config.yaml
balance_loss: 0.00475
n_kv_head: 1
head_dim: 128
init_std_qkv: 0.0265
warmup_steps: 200
steps: 5558
Below are experts of layer 5 (counted from 0) of a mixture-of-experts language model. Rows are named router (the router's row for the expert), gate (a neuron's input weights, with its number), up (a neuron's input weights, with its number), down (a neuron's output weights, with its number) and show model dimensions 0-191. Each number is 128 + 32 x the weight over its row's rms, rounded and kept within 0 to 255. Numbers have three digits each.
After each expert's rows: "gets" lists some tokens that make up at least twice as much of what it gets as of all text. This comes from a sample of Wikipedia text that the model never trained on. Tokens count by the router's weight.

# expert 6
router:130118170092143078108129092139200101107089085100114127131135089182124088104132071163164161141110076154115065097143119117133104160145088089175177217101104109141092088099168133162147127123123132126145135169195150156163134098130159133219156110120135140128156116085120155190092129132086100198112128160107129144131185159134143144081090087168124107141131087084135131119143055099120159084136152173059182128132119127200139034099129128152138101126177112120128132093118140089142095123135140177142071118168171125128103195149086075193101138121129109059140113133125150104157117137180168157
gate0:088092148106156142088102139146125111139115101096176133152099106126148162130111043092166132138135152096132096122093162131071179126128143106128103095120135135150152076107129166122133151102087152130116121148097110111139111111161158062144118084134108111096118177143117078140100128128105140137135145114124115095149175119122131115136123090095163150125180049118111097112132074075141122102102143149128167156162101147160104115140093093102190136076112111154139151136085151130088137125120133179163110158184069180160105117097167173128071038085151120108150106081119108120121106116111143095
up0:152101118096145136120123177059107172080117101120149106127119116122162116132110076152125128111113152163091123159149151117114124190112093116096069111168135186133138126105167151133189191143115140127118174134125108149100039197139125099125109165170155098159088144091121083184160115128113140111124100045197084137153125136102183101127090068158188148145177084139145137109119098041129111120112126178150128080123111120169198153140155147183176153072132151162088142126089117141193174141089206231129148160143128118136142110122078156162146141144186076081185137102111093078099104153082109122
down0:180083150118106061142138106144063126190135091079167136098194151153092131104088112110134065113134140149123126138149117135101087124071125113134130157111141138094113128114065159164099081129156163130101122132184128048168069112154052099161082068123151122140190080098183150183120091118134161091163120161135201057096125190107139148113163135112099099131096187123144093092160073152140145126113118127156100163122109134123091057065124130128120059145169095091083076125171091120089098140186088043101073079072114112120102169118149133123134107150113140179095143142124144129154149142155102122
gets: "ing", "ic", "ed", "al", "ical", "ial"

# expert 4
router:143080188169141095133116137103147074088094177122103104146118155141155144115152077099134130159081109131082088155134138151158118098136121188126089105140097122128091170103157114057155105038103076162094134137175167081146143079088089122121126118121155133109079072136068180056170134138087081094125183135203074142107123151102174081189128130169132146152115178140193131107132124079155088147117138156106118139078183089080114162127095060102188109110173143127125081092110179142210103136159098147145086186062145108094137166096149108130127111126118128128148152101128093084155106077120118127
gate0:084170105133170090101132126116140093129172152130138120157105133128166203081142133110174101170097174175177123137069100142093127131115118109149152123130062101137109166127154081125105108122212074126107129098132157121101167149177231105124128110125185081114138084109138156104133123143178155125100129036097130122136141106126097150189194142125115137169165170104122140178158083105146151133074131159143158172102126106193092112157078129103142136139098103111099142103107139179188125120127100113166126142202110106113118157076066030120094120170175088114140139101192081077146137104080162165
up0:106209205140186107195183125057080138191084106096152144131103143157158120164117111118063111129099096115106180107192111139156113095115121160129119092132167106119140098092098135099150155096111082191158107151101151150093116156134077100112151137152063168196149105158091141173147121096114152122121155175112156162109136145101142069051121104100133134120131140153144069110103139128072125113178149097175129122180145103120129147100136105197113087141149215110153129158195133093094080103113140165097147129104165156124120138167141170114139147095130146064176144092109153152167118118175116079
down0:133108077151081146121154110125138150107132108109109164125078148157095099127101161132119084128179210116156181106102132153180143139179108132181113088120129115166157090140149168156146079142143094056175104094161208091133185093076112109117126150132116100154156114121174129112161162191111149118122102177139166134111115119132107143164126129088108052109102135145106191157172144109076150163137133070132168114137139064162144110130142134095122105202206131146133166108063136139136134111152159090120146124168115118133091159102200132100160121146147136116118149109103157110142067151090075128
gets: ",", " and", ";", "),", " or", " but"

# expert 12
router:156147099171164157111166158125107163147132083153081116114118127128149143173141141165110139124163117134105080099160090064099127133074104128150059106142176129209117144164148108093120188100130135129153056127094063086158101143166154097129076119135153127124153148171130148063135130091141079153106129123161167144130092099100112158107124150140145106068116108128128118099121163130181134181152144072145160115154120127110146088159140145094126091109093098111145121129143133156090092112133132146170125118093140072108094123151143166126165163121182129095184127148136193094087168156106108147
gate0:113080129101113114132159176122118064111081124146105128140126171220178107156126163151137157202125185147153141086154077105173145060182139116150136140182095081091067139123119148158217159132127112127140064103132085149098167179129118131147112098198186119116157080110098106095187129213112087165120180090144117102072158107162159131138082158085133159125132161159124174084159065142108061139133147162110148130100133118134086074143146097123142125134148066100113079107083178085141061190134168131093153118107136083088130127117159079105120171121157140170124171147140183120154158148129151123
up0:173174182169122218062124164138112147178152088163109103117100051171159099166144117118178090155138134099156095112145073067140169128197134170133114213124107134117119134173152115187142106122127161139128113082186143086123148118116162122145136119138185162143069125178118115105149045111204172108073130133123138189138203069129123109068104138120106112125139157121147166102115144124172161116105097137105142151185162079097149114111117142097144117113131118100136122145130137081153156166112170136119156110132151119172160076109107177139118121138224128168060125109148105109123152085144147060
down0:118171132121120139132107071150140146103126127184142085112124109135099166120181117129170112081133139060145119121172111106097139184091151142134150098116113118102132102108122196085072127116101111135172112079111130104158161181140131091132127093097139080163134143137118088089163124153116066080160155073118111134165136158137156112093156082173158147182113073099151153170164102120059105167112158126085125102094124154115060101128102161170101139078139146113138176104168165090117095173218122149094145116117128121155189180144112145172146101145128170120156170151149139095142109119087102101
gets: "l", " L", " R", " de", " E", "r"

# expert 8
router:141173105105081114156111126178126163132114120129072150130140144082144168157116159124123148123139203126134160127162153175086184092143151123159105131139064119162139147125199104119192165136127120091115129143110135097116107167121148155123199173103133088084083127131144115146130149084134135096126137180100170129110154117127178143069177066124148096179163172120142151154097106131078166141180186118121097104201172146100119129126088089155081148162088113114153130110123129151133142153152148163165102135118106183136152124131084171064091172172073125132107106153169114155111144096140126116
gate0:153102105143156166116062131130097176129138111143152102208113179092125161128139100138136154115107099148196071159074147132203142179084161063170101165115132179162087153097118128113120124154103103106146148058089119081118086162204125120127134124139124125119113166109121153117119161116107151070076097105102138131120208116110111168119153135102146096090166159123075153138191093170095105099142088146121160087204149092114081129086117156073138132181182174097114174081146123124083145158097152112110111131200129091194114117124108195116083112130112066138124141128086097084142123124154124098
up0:114154141173130088090094126145108148094106171097118156105075132090138077126137114073108106130151128150189190155143148134113162022166144059065068107114071135163116061155137135164195171169108091168160114130137101139165108141133118142112109127139053146073138151099172138104108186092098109121106163115124114090157087146154124166213076047075084199135045160142169118142144139100122130116106102118134129170149122136123149153145107192109124183114120121104148138146113144187090022139172087057143140140188100129107114118161153150097150074142171174122148136096113086139168156114094106159
down0:138129098133166137089137123089125172127108153115100105138087146092131187085090154100138197171163137101155166137104133161148143105161175113114150138156199134179134157065136103117129126148072084122178109152183083089123111154109124134159152158074138116135121136201159103159170123174147178110134067122170083147093135122133095076124122109175122082178087094153097153122134085109162082206105120128162124105181122164130171110142100176129174138138128092101179117139140141126129072125146139134149109090152140082123133197142124159137115137146150143095134161139140125124097111126127119199
gets: " (", "\n", " \"", " |\n", ")\n", "S"

# expert 0
router:068141102163147207146118214119103132144180166142113166136135164156140078123088130174090147090136127075163154088158111116199125151141072087149080099160148120160142147140146130089155114139132058087128076102123132129181192129170095079119114139189145166195133103127133078102133081102124060134097150118091138094068147164133079110149083129141151190161130106078119088174118155132124174129143103067165115101142158163132109085182138159133099075116087124122128101122102135077107103109140088167135107135154158053143185100136084131118160147098102157116162161105171181132150130097081108194
gate0:126132142173162124063149115115145149102137139116163048129133162159163133130113104183131127132145082144045092059111118114116150188143135133128191141135124122119184119137093108148109141140082137135163083109154086119139142161110144151134101169071162129138128134147117104140173087116118115107116152098108174149152134161160153099112147129140190175066114103059088155121122143130039120176117090110113094157125161107088115146119140158118173123102098105128104111088104114142151115181087140157146141163058128187139079136154134135111138140124149095133118128129055051142120163138124139129
up0:112080092131187122107122151141151151120082147103089136085101136156069174109142057091131103155161136144070123143091118149187152124087154094129194100112131169173141101068169147121099168106086093133173143097120095119118126112128100125135137147080091120089122137158088139172121114112152093152110118148143142144135145127153091128115164102182103155127099138133120073133141140187160114149092090175111096101174156095159116121212120151127113148146105148101197085078112171138170122138141171200146111100053154100127097194158132095043144206132149140143159159098097087100070101105131108087
down0:157102081132089076102125117098139105119100088066120124073148164165140130172106138144078140182187216123111121108172127153142175109081091153095116162106168114143085154093155170138131116113052093144121147084130174151128107086159127061173088167106090101108115181125138120115148123134067137128116151061147137152149160182149195057178117129177139122126155111158104072123102156163149169187162137154054110128109139107156150120092141169132145132117169123064138133074121156187121128141084119179124176060096138148121095129131121125086108075165134104172167089122132155152090127127138040147
gets: " S", " C", " B", " M", " P", " H"

# expert 10
router:169102094106148101152188074129159121187136116158114149101118133134125087112076092065151167152104157128098144106093171142105172115147114088097154104145152118084156062125141118117084123136090147168168137084172154118131120113096129103145065151080202145103157123171112139145102127104166168158157131122098163109096181127159139104122133138137140136153125132154153141092117098121123096122077142117120060164172114119100147168127180138139155135098177132221168115144043085154073102133146146110056176106098095145142173121131156052096121072060111114111098111114145158060091166163084099057
gate0:162126099114154163117069090149124124100114123143137168090150138178114128157085132150141105121172145068170109180112122050142122123134105133090103148165134143132157116153105095122146107150125097146052076094098118139163063098151125104112143083133108084130141155080104091100126139180158117170164175111130061172125120113161131107119127135138146166162046103098154113143173116158116201165204123113197142190135110101155097078079145168086144069102136073170120169132121150100149135071140185140112131189121082073152174124144151149169129124099142107124204123148146098149070073147157126106
up0:139097113114107067212185145095091076151143082127154110122093141103107109143190179134105106152110096132092172066140106154118130148141110182146102103099135121153100158166131141131074164143120101095102135133214116159095226148056134134162140146119143178134118106153126126200137120082165075108134152149128118137147157144165162087125157126107161152120188119176165152070053209119103088100105123164044139094135106094082135138165118131124170168129096118128130088115145132175130142170090116107169144122125129128085117118082114080083114109133118160093122122134147143105106191127129087150
down0:179162129148098063108112122159166190171090174135108193074137151124178098131108125141118165079049169142067122114086155136106089138153132165151128117160132136150093188105135173073183126174174121156194117169130140163119169183130158178118132126116092093122127133122106110095077174072105109103139149076135108128100206105097102134115107081140110134146119120130130099131053118103117068114111109085127158137137091140165151120162088100132160139143080111098171149134125133131141140127184108118122175105196163108161070123098114156120168079122097114160141128114115143093112159133136138177
gets: "1", "0", "2", "3", "4", "5"

# expert 2
router:105156165137122208075089095133124152164098198129103121140122142150115198070179114084137120159094082113112131189108146062110071152100104114141171128159080157157093088113091106209139109141127097135147148149132140094119135138110129158130101114124155102092113112134097166173093173160137149125089081172072068156141142167154108099167140079078155081180133153160073147165186155113128067108141126086146177140179157116130130113129218119112170172142178151143111137134124061143141157126108106106155158161150174164143153154080109134153098134143185123098114085110069145173089086125096072154
gate0:187176077130135143140065150084148057138117154079189186141119146109156172140128090099104055170112122140094145091131143131062133165102164103102112144132125160175147148148101106108111109166165106122122150047150145121164063156124108126159111108144122129140159137137159101127110113129120108156181144098118182071135110130105138105171137100145140189132195111075223099032114105100163146137119149137102156083108167167122138101148162086104086124145104111132167124173149131158067060139104126181169074122034118143100159100169106152119099102081163136122139141130127102139129090125109105184
up0:070142151125177114143099079098151059132124130093246127072141152092143113151149128093143093168117084178186127162098183086160151176127139088071080198139091109178143111109150101138094121119117026142067114117143157118129078171142144154114075136176145091108123138100143089122133141152117144124175092070164174063156112172120147183187119094123106124105160069163119103125144133094139162139110101118091092127174170102138116135116200127161122139116150173100162152155103155111088072137084095147141131147113150152127160095072118154132160137109151173133114116141115086133099121124071146172
down0:172092109133128125113099119138104180159067089087163149133149066133107110139102135156082185123095122122130143158126157096149168099125162096122099111143134134157123171141128119133123164174105141164222114102146181161190162137110101143073113124142141152098164094182138113089102122084104147100153117212099136111176086141124118124132098131116171145145096134106109121140128087137142175116142171170108090126133144146096120108134142146132180122106201082109119150070051116128149130173124135132108132144151131145109166146131081094156152078143141156094131083133162098148148128194093191166
gets: " that", " he", "ed", " was", " it", " which"

# expert 7
router:131070130133069077164121149084100135151108118130131135183137108098089134082153153111151132093174144135126128174093125150117131108139158096124155172123167125132192139141059115162130126099034120173150137149087151107170128094137100119151126125100148088183158121151132144168206073192085072105126152147143123067113156147112104108128162166110154115129141110126165174161102105151133115146096094166062140149119149069071141161100123087118182165054074119137180130109165145083162124103121160110143130142093119147131100106141153185158089125102114092186186147126077099145124138101158119072
gate0:122111109100137167112084078138152126132108168109176166086119123134131093095126092099078132112089144108141080103223168093047132131160192162075116130132162113160132081118155160116110073174076127169150088126114124140143088079108161159195129121125104107128088118189072152136112099129142150086161160178112124122136133080145151068134171119112111102155100195135091075134125125145108121224160089147175122084130088148153144151165180099132092101147123084145051155148096145090091082109135195142079114098138181083144134122186123142116138177115133172175157155165117145135191148122120147165
up0:133107118074118176135118117181145097089087139128153109153108130165074110099123172139098116106128126096168141102198140073116154129167122129096120145131147119077117085108101147106135120216123105154113137086125088124124148109114127168161123093076103110170165104176106191120122132162130175070151189148152113140112088101147155121120151105118163123148197169122088130118148096182109093185167167152151142097114108137185142167104152168137128109091108046075113145102091181121146118109136186160106161070169148125098130145178151103145132206122099164150145135068127107153224110082116138127
down0:076146090136136136114109085133083071108149073142085120126140127121086117181097092125097141134157125125147142114106079084145135115143152130148149085174055145205166142049146151116071169135151100185118149059169119129168152094126146145208133135130085138153137111116119124102146124161115078117162130132163083130138116169192145131103137120124100127069184202107073132134170092190120130070139139125148126102188111138188155099124142106111179134124141088117145120074227093138107087095152141140149186101108080149078089130135125114154121147112124125101109176123100145129090169182155111105
gets: " |", "|", " |\n", ";", "-", ":"

# expert 13
router:164146171146129116114146110121127073124128152105081088113132094183163108115070102151133132077173129122131181086118080111136177155166121110106133115125114112169137147172161126141160169127133160135122146083113069116115090138109225203106191145185046095190071130119133084078136169121129109151114154089160143087177109114141146159080137133112113173138133078120078112133159123096141110101122109104148173134127136131160103115087139160084108109137171095084107109098125122091174157151127099164134171159131127156115111108105124118106117206098106178092091133140178126152076076153167137096
gate0:114130095110175121110139116157156104140141161151133098147176171138147119121145129141126130175160095112080121144123096134120135210099161107134086102077095125125073085124066077123138173119116162125146174168060131128143112099174135142119176044075160075160178149105129158164098171114150083163130159129140126121133184118114086138122178171115094157193141102116087091085138111169128107085167126129143148131073168102120102125115097087068154210118156149165074194134116222204195100102160110109125182182114065094162151109171142168172163152146165125166141179150136122199138119154130159090
up0:148155172140109119068147133118145118123118092140090107142149113107097069146095147146102089125138222152155104147091130136099106094135122139135200136169108175110132164132087121059143115114088109114125125133124104103121184148089124148107146118141125120090131139123104150127137044140159124167095051144120179097119082174139085136122104126163130125106152109080113120094153077134125104102167139179040085146177122146146096122170097150159101112137149161113156074161103093037107120147129109150128095107179147151104126055084135140108152119101137117142155118102122129171152122150096120106
down0:098180150142151138154136102101092159083159177149144083119060077108125085140174131166072128075155133161108093115142100117151108107134086151146057156083101054129138132154078108162119167136087093133128096134167093150104158156091118138138104127111180138204171074163128181109119112128207133110094133165079093081167091063087135139166106144094150082128126166154121089145118125126165130157164148123198122083117128124131161178127119171146114113113186164147122138133153068063092129168114104117128188135149104080147167147104130089085125035115140163158107168132120153065161151128139155162
gets: " ", "–", "201", "200", "202", "199"

# expert 9
router:057113098048127060167123109138144098132080095096126160107095132148137124176133129097111091117166054112074131169113144163200162129150159172142137092161125172127053179123140126151118159134117137101101147104073164094104165130137128136166111108141121124051099159155087095071131147129083131124095128141089120150121100076141161147161159165131108119176101101145159122105150142188147157171128142137166155080142119110156114130072080183102081094082150103107080086107185138127141102175120134141150150099090140113111160144117140116091150092117142151138077174105199120114148092089145092087
gate0:145188104120128127181074141140150115172121091162126148144139125119132112102111098143093058063138134080109119120110140157180173085115077111177121121144153113134125131182111042116169148089102173153109122103057114137125155150146102195132125170039107139140127123102123119085149140079132149099133133111149116194105108097168132158147138125090163104111172114177124137162105100143141151127051095138135137113095117132131127130122156192120090081116126167104132104124085112110090161110109061177137110179127124163187071105139121094152218091083112125169135149089145120134137122091102141100
up0:114111106136062139145099144104092121192109115156160189108146125123136120087127148146055033105133120082145172107081090167155188090092093096158108115128120115094106116141146068104144163131131110132158086095096138143103144122152092146114152190034049176128082136082110132100135142118136169094150116108141124161078097097173148118165154156079177085126166149160170113187164075104117140133067067179117161119118116155127126146104136171158060094104137158108141087142089082102127152052146105157083123143088164120168051095108156108142181132123108137163093179085141106142132145109146154085
down0:099170107109140126156108076110120128065131150109089042178115173186169132140133146131148199111092089130073127158160174168105141127102087193187141107114113112078094120169116116082142139121080161112066092127133153121129138068105128121136132179183123118130088080157130130130108126072102132158166088135148116137087160172063124156211113122136129123069140133107142129109184080137126079150135162129118143104146118124127171086112137107114137126079198168104149153126131167081115056126094197180133128140115179185150141124099121137109108120106102091175084153054108129112152058176122172133
gets: ".", ".\n\n", ")", "\"", "==", "\n\n"

# expert 5
router:095135121148161123133164119204197101122126130131127163201177099088102159139140107112126094095118122159109145107163111074089099065091093127088162153085155122104184111236119167079117157148128136115066141172117101128122161101081062146129066112187122149065176131112108175158058170151172112115153165095092091181211115152086066107142109086128137136115125121174154092144136189121167164130130143151140127172091134086122143079115092107206147083105129197104188146143168139143107175084133156118145118129083099111146171104174143156145168158110126157141101175192097096131127158159140131157
gate0:133125175075116140132111119113113145157124100150133149132154149163179149069032100074112141084132099105133103119147111157089115136130146125184159112092166074101134130134106071055188103119116148107134120128145149116127117154105159129127105146057110112101158114133026130089093116122126128107107154089158228141105180128127171108125099143179171140107147092116057184163119171109201213182129155140096136071138092182102105135125122169101115157143114151104210158127141196101110142134103095133115081121170116150094163185174211119129218100190124111149098099137162150151166060161134142197
up0:103169133155130085115118120144205102138122130151102111105113112077081129140153097140165146120102066151128126101138130101177083105156170119145144103137125126097081081093116121150110151027091179157099087138086078054149074255130092191133135068197183126110105119100135113140169104174106108157163152155141187145109159121106080118090139090133107139167148129121162122107120101178090159137114125131177117133166110058106128091123107103145139141082172128106105092111154168134122140126109115093158134150082171132043077105070106119149108167151138065128142144119133096106089103121079121102
down0:100096154096125161169197111112094079146082102068100167171174115126161114119137137106066131118097097159177163142122191098162163096104172156130151128137127144067113100072065130066131189072149163117092109124134143106119084055078154073173144126107120118115134106176103081101122114136114154114126173118148175096194115147131050160099135157127142090145116109155158108095111138125131125099142109103116064137169156125080153105092089126132067120098112132141075149138136080121107119111097136106123160128152182160130117103100085176142125084073155139144155182010135156097109115146169075101
gets: "-", ":", "\n", "|", "=", "born"

# expert 18
router:105160162124056188046122115065082142143140078110162067114183121111122134142134149047079146142154130108145118165072104147127056124097131101094090169116169120134115168143099123108135147176110122161110150137125120140173114172179140155119160105114142124147145085117155142144191196149151120088203116114124112134120154114164112128122171193120118174127086156096145070143148161214090122119102100143164132165153070125131083141122156166142124183162117134059062141146126099094118137165126124101164119126076166088113112136129148090161149093133110126172109078090107094142103125130046176138
gate0:116101152171111145106135087100077124184082162081169127124152149123150118125124094170079080155134108152074073162153089190139159092159125141167125150113089074127135112197190087121132177104123072169126143162123177105069162118127150121111168110149182106153147083178171105140126120095139147179043115136094128144129184129133080139145110131180122111112097092174105172159165071096109100128098103109100111122093130113099125094109133096090182169091143080087113097151099103141122092073135067126190131160108179154122102104131188075195107161138117147137124119170079131096123095127163137091
up0:108130121151105102124086060101142127092071150057108160106149111091109116191129138181153093146107068187093114096114111152082062133144126090134125103116162101099117126049090101130176169117127123128148164091179184107097119126119080141110204122109146113111145129133177139092116117080133179087139151121131113067108116113098130151116073085137143146177125122067115115075136117129132096102177078157122099095135143160166154123148135099149164095133159112062125158123066108069087185157120110208174096148125198107144162090089171160185089102110095100139181099149117162098164138131118120125
down0:165142095157092073068183124087110140056141143103090131109109102136151164166068144130152172125123171145101083086165166116072155114195124142148130139071135125113155139127145109154145157135133148120114157143076133066144110096118117106117195132132122082170167112092073144083140113203116059100113130116187155133182097108073093101092134175134165111100101115132132188125143118137100163136059128169093143158161131136167110134119121108159128097151069124123112134102114121114135114129113141095153106093145167160122090154138139140120156119146087117117106126132133069124093229127164129122
gets: " the", " of", " in", " a", " to", " for"

# expert 14
router:138082082049133171148126031166136159072153119101163162032074050091100122100141121130114114085159095099133111104090101183134125177147107146105168197156146097079176148120109120118152104132140122138127123137143137131078156149158089127088181186117102099147140141112193127095147147140081139144105126104175151155176071104091154212136134156123109110148121176187132176115117170131116119143146159154152081144134106105113113128130113127100119120096073138103141135208130077127129052183081146127098163098117166134140063109163167074154149082133206077175105159133151182132141163156143167141
gate0:110088157085190120161112136146158110134117200108121169148147118117177127198071139168116168061152118114107068113146111119187181150101119166123140170112116177139150082169180108117162122090126082143153114134080101113209129129105156107103189159089086105088101154147104164163078140174166144081152119125147109071135154195110144163078076094166161069185154164129090111060109166158157122134130133092100109141192101123121148127106087125138124152132165123102168138107155136150122100175148122207141126122185123122131080161199098157118150126162217068080135124087061161116155117114146176088
up0:162189105158136163125121159090122214112111097117164095146094114135141144070168109112122121152093155158128137163118137137176092129158100112167158094112176170133104114084114151130124118121125120100112109117104153121114125153145103132107096115191167132126117104143102084103130118052103183215126133162139165176100067049112130111161125149101117205077155147132142161159158061081121158145141129132161104152124128183160105121120156090070136091107157132121152079169107130115126176128142138074147105114115138138145158159069151107092145107126119132126150141149133073124114162150117104165
down0:085083132141060170146162118154079142162148114136130134117117110143136103187131106137147153113154144148126116144146077139124147105081092142132125181209158116138107104118146162167104161167113085115110131101063129112082161149109128162095124121194157092161120119134108124131147185102162213104163122203146160162134102106180149143149113152124157115104141086098159149146087126164133193129105141110136167167124165146095078095125148118106125116071153152144113096116135135134126105150065167121135085140104088195191171121118151118121181204073178152124167174159120090134134104093128150108
gets: "on", "o", "in", "en", "le", "an"